config.toml
d_expert = 336
d_shared_expert = 0
normalize_top_k = false
init_std_o = 0.00383
beta1 = 0.95
schedule = "cos"
Below are experts of layer 8 (counted from 0) of a mixture-of-experts language model. Rows are named router (the router's row for the expert), gate (a neuron's input weights, with its number), up (a neuron's input weights, with its number) and show model dimensions 0-127. Each number is 50 + 10 x the weight over its row's rms, rounded and kept within 0 to 99.
After each expert's rows: a language model's description of what the expert responds to; "mostly gets" lists some tokens that are sent to it at least half of the time. This comes from a sample of Wikipedia text that the model never trained on.

# expert 11
router:57 41 47 49 60 54 39 56 32 41 56 53 65 38 54 57 44 47 49 41 57 70 54 57 61 53 40 63 61 45 61 28 51 48 47 59 59 52 51 53 50 47 47 43 53 59 65 48 53 28 35 65 36 49 42 47 75 57 44 37 50 47 41 72 39 56 55 60 41 51 51 61 26 56 41 46 38 47 37 46 31 55 49 67 48 41 34 50 43 35 44 61 49 31 65 46 62 62 28 49 52 47 43 36 72 42 57 27 48 49 66 51 46 44 34 58 56 38 63 55 44 42 40 46 55 65 60 43
gate0:56 55 60 31 64 49 28 60 50 56 47 52 33 56 39 49 50 50 42 44 56 59 54 42 33 55 61 42 45 56 51 26 62 49 33 36 48 59 42 55 55 50 71 72 42 42 52 45 53 44 57 41 71 52 70 47 56 39 33 95 51 60 60 44 33 38 58 40 43 62 53 43 55 56 55 39 43 43 56 40 46 42 44 53 65 58 50 55 55 52 66 57 56 56 37 54 52 54 55 51 45 47 37 36 50 57 71 47 47 58 37 63 62 56 52 70 57 64 65 41 60 56 78 55 46 51 51 62
up0:33 51 59 60 54 48 67 41 50 54 53 71 34 72 46 43 48 53 59 62 48 45 67 55 48 41 47 47 40 47 50 57 58 54 60 58 51 52 41 40 47 42 66 58 39 61 54 50 58 35 69 34 39 35 53 54 49 31 38 31 33 66 52 58 61 41 47 55 49 46 77 40 56 51 49 58 39 56 53 39 53 55 66 42 40 41 50 47 60 46 41 52 18 10 63 53 46 49 57 57 52 33 42 50 48 66 72 54 55 58 48 36 39 52 47 37 43 32 46 33 56 48 45 41 44 44 71 50
Description: Table punctuation, numerals
mostly gets: " Western", " Saint", " died", " Pan", " be", " student"

# expert 4
router:46 56 75 53 44 33 54 54 49 43 69 53 47 58 57 41 49 63 47 54 56 38 54 47 63 51 55 64 52 54 69 47 53 54 40 32 58 65 66 64 53 42 51 57 38 72 67 60 57 47 45 44 55 52 39 56 46 41 40 45 65 59 46 54 37 52 48 76 38 37 65 32 72 49 56 55 37 66 34 59 42 63 73 55 64 44 52 47 60 49 64 34 72 42 33 49 63 48 52 70 46 51 55 41 53 46 48 29 62 47 37 42 37 41 63 50 48 57 46 47 47 49 46 55 58 47 53 52
gate0:66 51 50 25 38 48 34 64 51 42 61 32 62 52 40 73 56 54 57 47 62 50 52 43 41 42 50 37 60 43 44 38 37 50 39 39 39 31 46 43 56 48 49 53 40 42 40 32 49 54 37 39 60 25 56 55 49 52 63 59 45 35 48 29 46 36 55 54 53 50 62 34 43 41 47 51 49 33 60 28 43 72 65 40 46 51 49 54 53 56 40 37 31 50 46 60 51 52 56 55 48 59 39 37 43 57 55 65 51 52 46 47 43 61 56 37 56 42 62 48 51 56 54 59 58 53 42 37
up0:53 53 36 55 57 52 56 54 55 49 48 59 51 69 42 47 63 42 49 43 59 39 41 55 41 41 58 40 49 51 43 57 60 61 47 64 23 35 49 35 51 48 47 48 36 65 36 49 50 50 57 31 66 45 55 56 43 49 65 27 33 42 61 28 49 61 50 55 52 32 50 39 46 53 55 55 58 46 48 59 41 43 25 43 53 40 51 46 55 42 61 70 57 57 29 35 32 50 50 38 50 44 33 35 42 64 57 49 46 55 45 48 66 61 39 66 48 35 53 41 46 40 57 54 55 48 32 47
Description: Mid-word fragments and decimals
mostly gets: " st", " en", " sc", " w", " sh", " Wh"

# expert 10
router:53 55 42 43 55 54 56 56 48 59 54 43 57 51 31 51 50 51 58 40 45 61 41 35 52 40 31 56 53 59 49 47 57 54 38 53 49 59 29 41 35 44 72 43 44 50 50 39 36 44 32 69 44 45 52 53 57 37 74 51 41 40 49 44 40 43 58 53 56 45 73 51 50 58 34 40 60 47 58 63 51 48 65 34 61 61 49 51 63 50 54 51 65 76 36 67 65 39 48 61 52 35 44 68 41 56 51 42 29 54 47 55 47 55 67 58 37 52 50 48 35 42 37 43 45 52 57 67
gate0:64 62 51 62 48 58 36 47 41 43 60 59 58 55 45 44 55 54 59 49 33 32 55 34 46 56 53 61 53 53 48 52 58 44 29 51 50 51 44 44 41 41 49 62 55 41 52 42 49 51 34 36 41 49 49 48 60 59 46 46 41 34 54 41 44 52 44 68 56 45 51 33 45 55 64 48 44 38 61 50 57 45 36 53 67 53 50 53 37 41 63 55 50 56 31 44 39 44 56 50 27 59 38 53 38 44 51 50 51 50 60 46 56 44 30 40 56 38 52 53 37 63 47 55 30 37 50 55
up0:50 59 44 74 50 53 83 62 51 52 51 49 51 45 45 61 52 49 45 34 32 55 56 71 43 64 51 56 71 56 67 38 57 52 54 40 46 37 45 33 43 29 60 39 41 68 42 59 58 63 40 60 33 67 52 45 53 42 61 55 46 43 56 50 49 52 50 39 44 47 52 58 41 23 42 49 37 59 54 51 43 48 65 38 51 52 48 38 44 40 42 46 47 42 51 54 39 60 41 54 47 58 53 67 41 40 38 25 37 54 61 44 60 74 25 52 67 55 53 60 45 52 33 43 50 36 72 60
Description: Commas and table fields
mostly gets: " late", " mid", " pl", " prior", " due", "č"

# expert 3
router:53 56 23 38 33 60 64 61 53 34 44 43 61 63 47 46 70 47 54 46 52 72 72 51 52 44 47 42 53 45 66 29 47 48 41 47 47 45 45 33 43 46 55 51 44 53 45 51 56 29 34 65 43 53 58 35 44 53 50 27 67 53 44 54 42 42 39 53 45 53 43 37 60 26 52 47 37 50 54 47 39 73 41 64 65 54 58 45 44 51 48 37 32 56 40 36 46 46 44 58 57 49 47 53 52 39 46 49 54 58 35 43 47 59 49 49 52 67 66 61 53 57 41 50 54 44 45 45
gate0:51 42 42 39 46 44 31 40 39 49 53 52 49 49 57 52 61 41 50 50 56 37 43 44 29 53 52 54 63 55 29 53 39 61 41 52 45 44 59 55 48 43 54 19 55 44 35 41 51 59 35 58 71 53 46 60 45 51 41 47 46 40 71 50 54 43 47 40 39 44 53 44 52 50 56 48 56 42 56 34 37 61 48 53 56 54 60 45 57 50 64 35 43 61 46 53 50 39 75 56 39 57 39 42 57 43 47 66 53 48 43 55 48 46 39 56 38 38 55 42 55 45 60 49 59 58 40 58
up0:22 47 53 60 62 42 49 51 47 60 43 29 48 39 65 51 45 59 38 43 58 44 60 45 63 41 41 58 32 48 63 65 39 53 47 27 37 50 51 47 44 47 73 46 51 39 37 60 60 46 57 28 43 34 57 59 55 65 64 57 64 53 45 51 42 43 33 48 46 58 34 52 56 39 55 55 31 54 60 66 61 60 52 65 60 43 35 46 64 58 59 45 54 57 63 50 49 54 41 42 49 64 49 63 62 62 55 57 40 45 45 52 33 62 56 50 38 48 68 65 38 54 47 50 60 49 49 58
Description: Word pieces, Thai text
mostly gets: " Win", " Sh", " b", "})", " percent", " W"

# expert 9
router:56 59 41 44 51 61 47 53 51 59 33 59 55 51 36 58 58 61 69 41 56 63 65 39 56 51 48 54 45 62 54 34 45 55 42 43 34 61 41 50 63 57 30 43 28 56 64 66 47 56 31 51 35 32 59 51 74 47 45 44 30 45 61 64 52 47 62 39 48 50 64 34 38 53 54 68 39 40 55 44 24 51 47 69 41 33 27 28 46 51 47 36 63 29 31 58 59 52 48 64 44 51 45 43 49 46 58 51 45 63 49 49 54 42 67 62 54 58 71 55 29 51 41 52 57 74 68 51
gate0:65 47 44 53 50 54 37 38 43 31 55 53 36 40 57 41 46 51 51 39 25 56 44 49 52 52 35 41 38 52 41 45 40 44 57 49 44 64 45 58 58 49 45 37 66 44 42 54 49 56 50 47 48 48 41 53 41 31 53 46 53 56 47 56 48 50 53 66 34 43 61 39 42 30 54 54 51 51 40 49 46 42 57 35 57 52 47 46 34 50 48 70 52 60 54 37 42 47 49 55 23 43 39 58 50 56 47 69 60 59 64 60 54 51 55 32 54 62 70 44 69 41 50 68 57 53 47 51
up0:55 33 62 36 42 34 59 64 69 54 45 52 47 46 46 43 47 61 43 31 63 56 45 57 52 59 53 38 45 56 45 45 53 59 45 44 49 69 32 35 60 45 45 62 47 37 56 50 51 49 36 57 55 38 41 56 44 49 42 69 42 57 53 50 51 45 39 43 51 60 43 46 46 51 50 45 35 57 47 63 41 44 59 45 47 45 55 62 48 65 72 45 26 37 36 39 62 32 50 45 53 44 54 51 51 67 54 57 54 62 45 45 63 53 60 43 55 62 56 42 39 58 57 55 46 44 29 45
Description: Space before numbers
mostly gets: " may", "″W", " original", " According", " Cast", "|---|---|---|---|\n"

# expert 5
router:73 55 64 62 55 63 47 39 52 50 48 49 54 56 56 49 70 59 42 62 53 62 47 56 77 61 54 46 66 52 53 39 50 59 43 42 59 63 37 52 33 51 29 45 43 48 65 46 44 60 57 56 64 61 63 50 43 48 59 43 55 50 44 58 42 52 49 48 56 41 48 30 44 41 34 34 49 52 63 45 42 41 36 60 57 56 48 66 56 60 45 43 43 60 43 51 54 54 31 58 65 38 64 43 45 57 59 27 50 49 60 39 36 42 49 50 58 46 50 68 40 44 45 56 45 48 44 45
gate0:54 71 50 52 39 44 47 50 47 61 47 47 27 53 53 26 47 74 51 46 42 33 48 39 40 45 42 50 71 43 37 63 57 37 54 40 60 40 51 40 58 54 31 47 37 61 53 43 31 56 58 49 27 52 57 47 48 57 43 60 59 53 55 60 53 49 71 60 62 63 54 54 47 42 62 49 50 64 53 42 49 54 57 57 71 51 65 50 48 52 46 59 40 57 38 28 40 58 49 46 39 49 43 67 51 46 43 54 49 55 42 43 36 67 36 55 44 46 46 54 46 32 49 49 62 40 50 31
up0:41 59 52 55 40 23 49 72 47 64 42 50 50 65 35 62 61 42 57 33 47 57 44 48 46 38 46 45 61 48 53 61 68 55 56 69 43 45 58 38 31 55 32 35 42 59 34 47 60 49 61 61 60 52 61 43 51 63 60 45 51 51 51 54 47 54 62 54 35 60 43 50 51 53 39 47 49 50 49 58 44 45 53 63 41 40 57 38 49 53 46 63 57 28 42 45 38 54 40 69 52 75 70 51 59 57 31 54 50 53 55 34 56 44 52 75 51 49 50 55 26 64 51 45 54 49 44 37
Description: The and list spaces
mostly gets: "The", " whose", " Country", " felt", "Q", " attack"

# expert 1
router:38 67 57 42 61 57 67 50 36 55 52 48 65 44 39 56 56 46 56 52 39 50 48 45 64 49 26 48 51 36 36 54 49 40 43 35 44 38 41 44 38 64 50 56 41 45 55 54 48 45 38 44 57 73 51 38 58 36 54 32 45 35 41 73 46 51 56 53 46 47 62 52 39 56 49 50 42 54 50 44 37 60 39 34 40 47 46 38 33 48 36 38 42 63 52 41 57 62 38 57 57 30 45 42 63 56 33 58 65 46 39 30 31 43 40 51 46 63 50 60 52 50 42 57 50 48 63 52
gate0:62 39 63 57 65 25 55 50 45 47 48 59 55 64 56 33 32 63 46 52 51 52 41 47 55 59 40 48 37 50 34 56 47 43 61 48 42 57 52 50 59 46 58 44 47 53 72 53 56 46 68 58 63 48 64 55 53 43 58 68 44 47 68 66 40 63 69 52 50 48 57 59 31 76 53 37 42 51 57 47 53 54 66 54 74 43 62 58 46 59 44 45 40 58 44 53 47 47 46 42 55 56 53 47 50 48 49 43 51 47 57 49 49 50 49 40 44 63 35 51 46 56 52 64 57 47 41 64
up0:58 48 43 48 53 53 35 46 31 48 57 61 47 45 39 71 48 60 67 69 43 55 44 63 51 49 75 48 50 44 43 56 51 52 53 45 58 55 56 55 69 62 43 40 29 45 51 55 63 76 42 57 48 72 44 48 57 56 54 37 42 50 49 47 46 61 56 56 51 40 37 67 60 35 50 38 69 57 64 31 60 45 44 37 65 52 52 51 52 67 50 55 53 63 61 43 53 49 55 49 37 62 56 49 42 53 62 59 63 62 48 50 41 57 45 51 58 32 59 61 47 60 61 31 50 43 48 61
Description: Capitalized name starts
mostly gets: " San", " Gold", " Washington", " Har", " H", " Chevrolet"

# expert 13
router:54 45 65 51 35 40 50 62 59 53 47 48 55 57 55 47 44 53 54 58 61 53 59 62 61 56 44 30 48 42 51 49 56 51 49 41 42 51 59 36 61 60 73 51 63 69 46 58 55 45 50 74 58 57 54 61 49 55 41 49 60 35 55 57 53 50 65 44 63 46 44 55 39 36 50 58 59 51 31 50 62 50 47 40 38 50 45 45 42 37 43 29 57 38 60 44 61 49 48 60 62 54 43 54 46 62 53 44 54 72 69 40 46 47 55 59 47 61 52 51 69 39 48 61 57 69 41 35
gate0:56 62 50 39 36 47 31 36 55 45 31 61 61 47 46 48 39 63 49 35 60 69 56 70 48 56 48 41 69 33 58 61 56 53 54 41 55 54 48 55 52 42 62 56 52 43 62 36 35 63 56 48 57 52 45 63 41 64 46 47 56 54 49 54 60 70 64 34 50 56 52 41 36 47 41 45 64 65 49 66 64 45 58 48 45 51 50 41 62 47 51 48 58 46 54 38 51 69 40 51 39 43 39 59 39 64 51 54 55 73 49 61 51 65 45 55 56 31 55 40 47 66 52 65 62 49 49 52
up0:49 46 49 52 58 40 52 60 42 46 46 55 60 52 48 42 39 74 45 38 55 52 62 43 43 63 63 43 61 52 45 56 52 45 36 32 57 31 51 42 53 56 58 60 41 46 44 29 52 53 53 43 52 51 66 49 43 58 44 52 57 64 55 66 58 47 42 48 40 52 38 37 64 45 45 50 79 26 46 63 55 50 51 68 63 54 47 62 30 68 54 36 67 40 49 47 50 47 54 37 50 42 50 83 44 47 43 68 44 66 46 44 44 56 61 48 52 47 57 45 44 51 53 36 52 48 48 09
Description: Pipes, commas, living
mostly gets: " lived", " They", " living", " go", " heavy", " based"

# expert 2
router:71 50 63 49 47 37 42 52 71 36 53 49 56 40 36 58 45 66 67 41 49 31 57 45 53 43 51 55 50 63 45 43 40 64 58 51 38 50 44 68 51 49 66 42 51 49 49 63 46 42 51 41 65 43 51 51 48 55 57 42 50 41 38 46 63 44 59 62 36 63 46 51 28 42 55 51 35 49 41 47 33 52 52 58 44 58 48 25 61 36 43 45 48 63 49 39 70 55 42 41 45 37 51 43 39 25 56 43 56 41 49 54 28 53 69 52 37 65 36 49 49 44 41 49 48 37 56 44
gate0:55 45 47 36 39 38 44 49 58 57 31 50 49 60 50 46 49 39 60 51 51 40 49 38 41 54 63 61 51 30 48 71 47 40 59 58 64 48 62 47 63 44 42 54 58 43 58 50 45 54 58 41 47 50 53 49 70 52 58 67 59 34 78 42 56 61 39 43 64 45 44 52 36 42 55 61 48 36 43 40 56 53 55 40 49 43 54 38 41 48 58 57 60 53 52 53 55 58 31 28 63 64 65 43 52 49 52 54 51 42 57 50 43 55 44 57 55 46 47 48 64 53 56 29 41 59 61 67
up0:62 60 48 52 68 52 68 53 42 43 53 54 43 51 63 39 29 55 34 50 45 61 53 49 65 42 53 49 58 53 63 48 45 50 59 37 61 46 39 60 57 46 62 61 51 64 39 52 27 73 56 68 48 62 48 62 60 55 53 52 56 48 65 57 56 64 64 49 58 54 49 48 62 56 61 59 40 42 42 58 65 56 46 60 52 53 35 47 49 47 46 64 55 55 62 44 30 43 64 49 34 34 37 32 52 40 23 59 44 58 42 59 54 47 55 42 53 60 71 47 37 42 37 47 58 44 58 47
Description: Digits and capital word-starts
mostly gets: " part", " Col", " Dr", " Ed", " cons", " Mel"

# expert 7
router:60 50 50 45 57 58 63 54 61 49 42 53 62 30 42 62 56 54 56 46 53 47 48 57 55 60 47 40 48 61 34 42 37 45 46 50 66 61 35 45 51 43 61 45 33 54 64 60 50 51 51 60 59 59 58 63 32 63 51 49 40 38 35 71 45 52 65 70 70 57 58 64 41 42 53 71 46 48 60 41 46 49 57 75 40 64 48 48 43 52 45 32 47 47 56 33 51 60 37 63 39 43 33 60 56 51 58 42 25 58 48 48 45 58 58 41 56 51 38 45 68 48 36 61 56 60 66 40
gate0:42 54 55 56 65 41 54 61 54 51 37 42 50 72 35 49 36 53 63 44 46 27 40 50 52 40 61 35 38 34 41 41 44 50 48 54 54 34 68 35 40 58 40 32 54 49 53 63 62 37 71 65 54 53 43 54 48 52 41 31 73 61 59 53 51 53 55 32 47 64 39 57 52 59 60 37 46 43 48 57 61 39 60 36 47 54 65 58 30 66 58 38 56 42 47 48 63 50 46 56 42 68 57 67 48 48 31 41 46 41 49 61 58 36 70 54 50 39 46 42 34 51 55 52 35 44 48 49
up0:45 42 42 51 37 51 45 36 51 33 53 58 51 44 50 51 37 59 48 46 45 32 33 45 34 60 53 53 54 44 59 45 54 44 57 35 66 38 55 57 68 53 35 71 35 52 57 30 53 67 47 46 59 63 36 41 39 51 47 43 29 62 45 49 37 57 49 56 51 34 58 51 51 63 28 43 37 52 54 48 52 46 67 64 51 57 64 52 43 30 48 40 56 53 36 54 48 52 50 49 66 35 37 52 52 35 51 53 67 45 52 53 40 65 49 32 63 52 37 68 37 57 39 37 46 44 49 40
Description: Digits and inner pieces
mostly gets: " Le", " where", "igh", " highest", " Davis", " Rab"

# expert 12
router:60 63 56 54 48 44 47 54 53 57 52 69 45 38 57 56 55 44 47 54 34 45 59 44 52 28 52 46 39 55 59 53 37 35 55 50 30 70 24 47 61 56 34 62 32 49 43 62 48 38 38 35 49 54 54 54 70 51 51 64 61 47 32 43 51 39 45 72 38 59 48 49 52 58 47 63 55 40 47 50 34 46 43 43 56 57 31 79 34 51 46 44 51 28 38 46 59 60 36 51 54 55 43 57 57 52 67 60 32 48 45 45 45 61 57 67 59 39 64 58 40 38 45 46 75 47 68 48
gate0:68 54 43 55 43 45 55 43 41 61 52 44 62 46 60 50 42 51 42 54 66 50 44 56 47 49 54 55 48 44 54 80 60 48 32 43 51 53 47 45 40 54 35 53 39 49 50 55 55 72 55 54 43 47 54 50 54 47 47 49 54 42 45 47 58 57 74 34 53 58 75 45 52 55 43 59 50 40 36 62 34 27 58 48 57 49 55 62 62 48 65 37 57 37 57 47 55 62 55 63 63 53 33 45 55 53 71 38 41 69 56 60 44 45 52 40 66 42 57 48 76 24 52 59 55 50 46 49
up0:47 54 43 50 43 55 50 68 41 72 54 48 42 61 61 43 58 45 47 47 57 54 55 51 33 52 55 52 40 39 45 12 51 53 33 35 45 47 57 57 62 46 45 67 56 34 54 48 55 42 43 40 30 40 46 52 47 54 59 42 49 60 56 53 60 39 50 49 48 46 49 45 42 45 50 64 46 59 52 70 45 49 53 48 44 61 45 65 51 43 46 43 34 28 36 37 45 55 54 58 59 42 54 46 48 46 44 62 69 53 35 58 38 47 43 51 67 45 54 64 39 57 58 40 43 67 41 45
Description: Numbers and adjective-starts
mostly gets: " Federal", " human", " Ma", "American", " via", " Nintendo"

# expert 14
router:73 46 35 48 46 36 34 62 58 63 35 57 41 41 48 50 24 58 47 40 59 60 55 49 64 54 32 54 57 30 52 48 40 23 52 48 35 40 38 46 55 54 44 40 50 61 56 57 61 54 36 50 48 54 64 61 40 63 58 39 37 43 48 64 55 33 62 63 44 46 30 49 51 70 36 59 62 54 45 61 31 66 32 51 61 58 42 47 61 38 46 33 59 59 42 46 57 72 53 61 61 39 39 53 52 57 65 56 26 59 41 42 33 39 55 64 45 50 48 53 44 68 52 48 46 54 60 53
gate0:38 54 57 45 70 39 60 54 53 68 47 66 42 63 53 38 44 72 40 41 62 38 51 50 42 46 55 52 58 47 53 27 34 66 59 46 37 63 41 41 58 51 33 54 58 49 47 65 48 52 59 47 58 46 51 46 38 65 46 34 53 43 42 45 54 52 60 49 55 47 54 50 39 51 48 36 55 49 41 71 58 47 54 61 41 50 35 51 42 36 56 42 41 32 58 61 43 48 40 64 57 68 60 43 52 69 44 58 49 37 40 50 57 36 42 38 41 50 31 54 44 50 37 51 51 42 47 36
up0:37 37 48 62 45 60 43 56 67 55 62 51 64 42 44 34 23 47 47 49 34 52 48 42 66 46 56 53 49 59 35 65 39 29 57 39 36 42 52 31 54 46 51 52 41 53 43 54 57 32 71 39 56 49 43 57 40 37 49 37 38 38 44 50 46 29 31 73 56 60 34 38 26 61 41 43 50 43 43 49 55 56 52 39 42 54 41 53 53 36 50 44 36 27 52 72 52 49 50 43 54 37 43 61 66 60 47 54 46 56 47 55 58 61 47 47 41 59 48 45 50 29 63 70 59 48 47 56
Description: Quotes, parentheses, headings
mostly gets: " \"", " Iraq", " %", "|---|---|\n", " located", " Major"

# expert 6
router:65 50 39 36 55 60 38 62 38 45 47 55 52 46 64 48 42 48 47 51 64 34 69 40 56 48 45 47 54 54 55 52 49 51 43 51 35 35 36 54 51 50 40 45 48 59 44 57 43 38 61 71 51 59 62 63 47 47 46 54 44 37 28 67 49 55 44 49 59 87 40 51 58 48 38 48 61 34 61 37 45 50 59 38 45 45 60 54 40 51 48 39 61 46 35 58 48 63 42 44 61 33 45 52 38 68 50 52 56 65 42 31 33 61 50 49 54 68 59 42 57 46 33 55 43 61 63 47
gate0:50 35 32 65 60 53 36 50 57 40 55 49 47 52 45 63 60 42 59 49 71 49 54 41 59 27 53 59 63 45 52 40 60 55 48 52 51 49 57 48 56 67 47 35 59 73 50 53 44 54 52 48 53 46 48 38 48 49 53 46 40 58 32 52 40 52 44 53 59 39 39 58 29 63 50 52 61 54 57 53 58 47 53 38 54 60 47 60 44 65 42 65 57 61 42 63 49 46 63 42 34 46 52 65 71 55 47 33 50 40 48 52 60 33 54 48 62 36 59 46 50 37 45 41 36 45 39 61
up0:52 50 53 50 33 63 59 66 62 66 46 26 66 60 50 45 46 43 65 49 43 42 42 60 35 49 56 54 60 55 57 48 34 50 33 50 45 34 40 47 46 65 25 51 50 41 62 30 57 40 60 51 41 42 57 43 44 28 57 49 41 48 49 53 68 67 47 48 53 47 70 41 45 50 46 52 47 45 53 47 56 46 51 46 44 57 59 50 46 47 51 25 50 66 48 32 57 52 55 54 50 45 57 34 54 53 55 36 41 60 48 41 63 56 42 56 54 56 54 51 67 57 50 76 49 38 42 59
Description: Nouns after modifiers
mostly gets: " −", " Racing", " such", " Sand", " Pre", " Label"

# expert 8
router:46 56 48 48 35 49 51 49 51 56 45 57 56 45 43 56 62 54 56 50 79 44 38 50 43 81 52 52 51 44 75 50 52 56 61 51 50 57 42 58 34 37 42 57 64 54 59 54 58 37 44 40 44 51 39 66 65 63 41 52 48 49 47 46 53 48 54 76 50 40 53 53 39 51 39 70 57 38 37 63 43 61 29 51 39 60 43 45 48 52 35 48 56 60 59 53 58 58 64 39 56 36 61 50 47 52 47 53 58 49 57 35 48 56 54 61 44 50 67 39 45 63 44 65 37 64 56 38
gate0:51 62 51 50 49 38 44 49 46 54 36 54 54 42 38 46 80 58 53 54 39 48 65 40 52 50 42 44 64 54 25 42 51 31 49 57 30 60 46 66 60 37 40 60 53 66 43 38 45 36 62 52 50 27 53 50 52 57 45 53 63 58 62 54 55 47 58 72 44 57 44 71 45 54 55 32 42 54 69 65 54 56 45 50 49 48 44 37 63 42 56 46 46 50 52 68 52 65 38 42 38 56 52 60 55 44 19 40 44 45 44 34 62 44 43 35 40 46 64 36 50 48 50 56 57 44 47 52
up0:46 53 49 40 67 50 48 49 37 61 56 44 49 50 57 30 68 41 60 62 35 25 58 59 38 43 44 34 41 64 60 49 38 52 42 39 71 36 39 43 47 39 80 67 35 35 60 59 45 57 58 48 43 49 44 46 38 59 48 67 38 54 54 60 43 61 37 50 38 51 39 69 72 42 54 53 57 49 73 42 69 58 46 38 44 31 44 37 45 54 55 49 49 57 63 32 70 63 47 26 49 46 53 40 49 58 43 41 39 54 60 51 60 44 43 51 59 42 38 40 50 55 47 48 56 43 70 51
Description: Prepositions, dates, link words
mostly gets: "See", "″N", "°", " land", " See", " Episode"

# expert 15
router:57 46 48 43 32 41 66 53 43 39 53 53 67 50 45 43 49 53 44 40 69 53 54 33 46 56 41 55 52 43 21 68 45 58 34 41 46 58 58 69 56 40 59 50 43 60 52 61 49 42 36 55 50 55 42 62 56 55 51 50 44 52 43 56 67 44 65 51 33 44 45 41 49 51 28 46 31 34 47 31 43 44 29 58 59 66 57 43 64 55 33 38 62 39 59 54 68 36 49 68 36 58 53 37 48 51 53 31 56 59 44 47 62 51 60 60 55 57 51 47 40 53 57 55 49 52 50 56
gate0:42 51 50 51 54 55 45 58 57 55 45 40 45 36 46 49 48 48 54 43 56 69 52 52 51 57 53 46 69 62 75 50 66 61 44 47 54 68 46 51 53 65 46 42 48 51 50 51 44 54 53 38 49 64 38 59 48 45 60 42 44 57 61 28 47 38 46 44 52 61 43 50 41 53 59 28 49 33 64 50 64 58 40 55 50 45 31 72 56 47 37 62 38 20 61 48 52 36 80 58 48 49 55 38 50 77 70 42 47 44 56 68 42 40 42 52 61 46 54 40 32 37 42 46 58 43 53 46
up0:55 54 53 48 61 44 48 55 52 62 45 54 48 66 35 82 37 48 51 54 61 40 60 49 47 47 53 49 40 47 65 48 44 58 37 60 50 51 43 36 54 30 55 61 65 36 46 68 33 35 53 66 35 57 56 63 54 37 55 62 51 52 55 48 64 44 49 53 70 43 42 45 36 44 52 53 43 27 52 46 49 63 52 45 53 60 51 32 40 33 55 45 36 53 54 62 54 63 47 38 57 74 33 71 49 52 50 40 40 44 47 81 58 47 52 45 53 58 62 58 51 61 42 40 47 52 57 60
Description: Digits and verb stems
mostly gets: " moved", " Inter", " Sch", " replaced", " using", " Royal"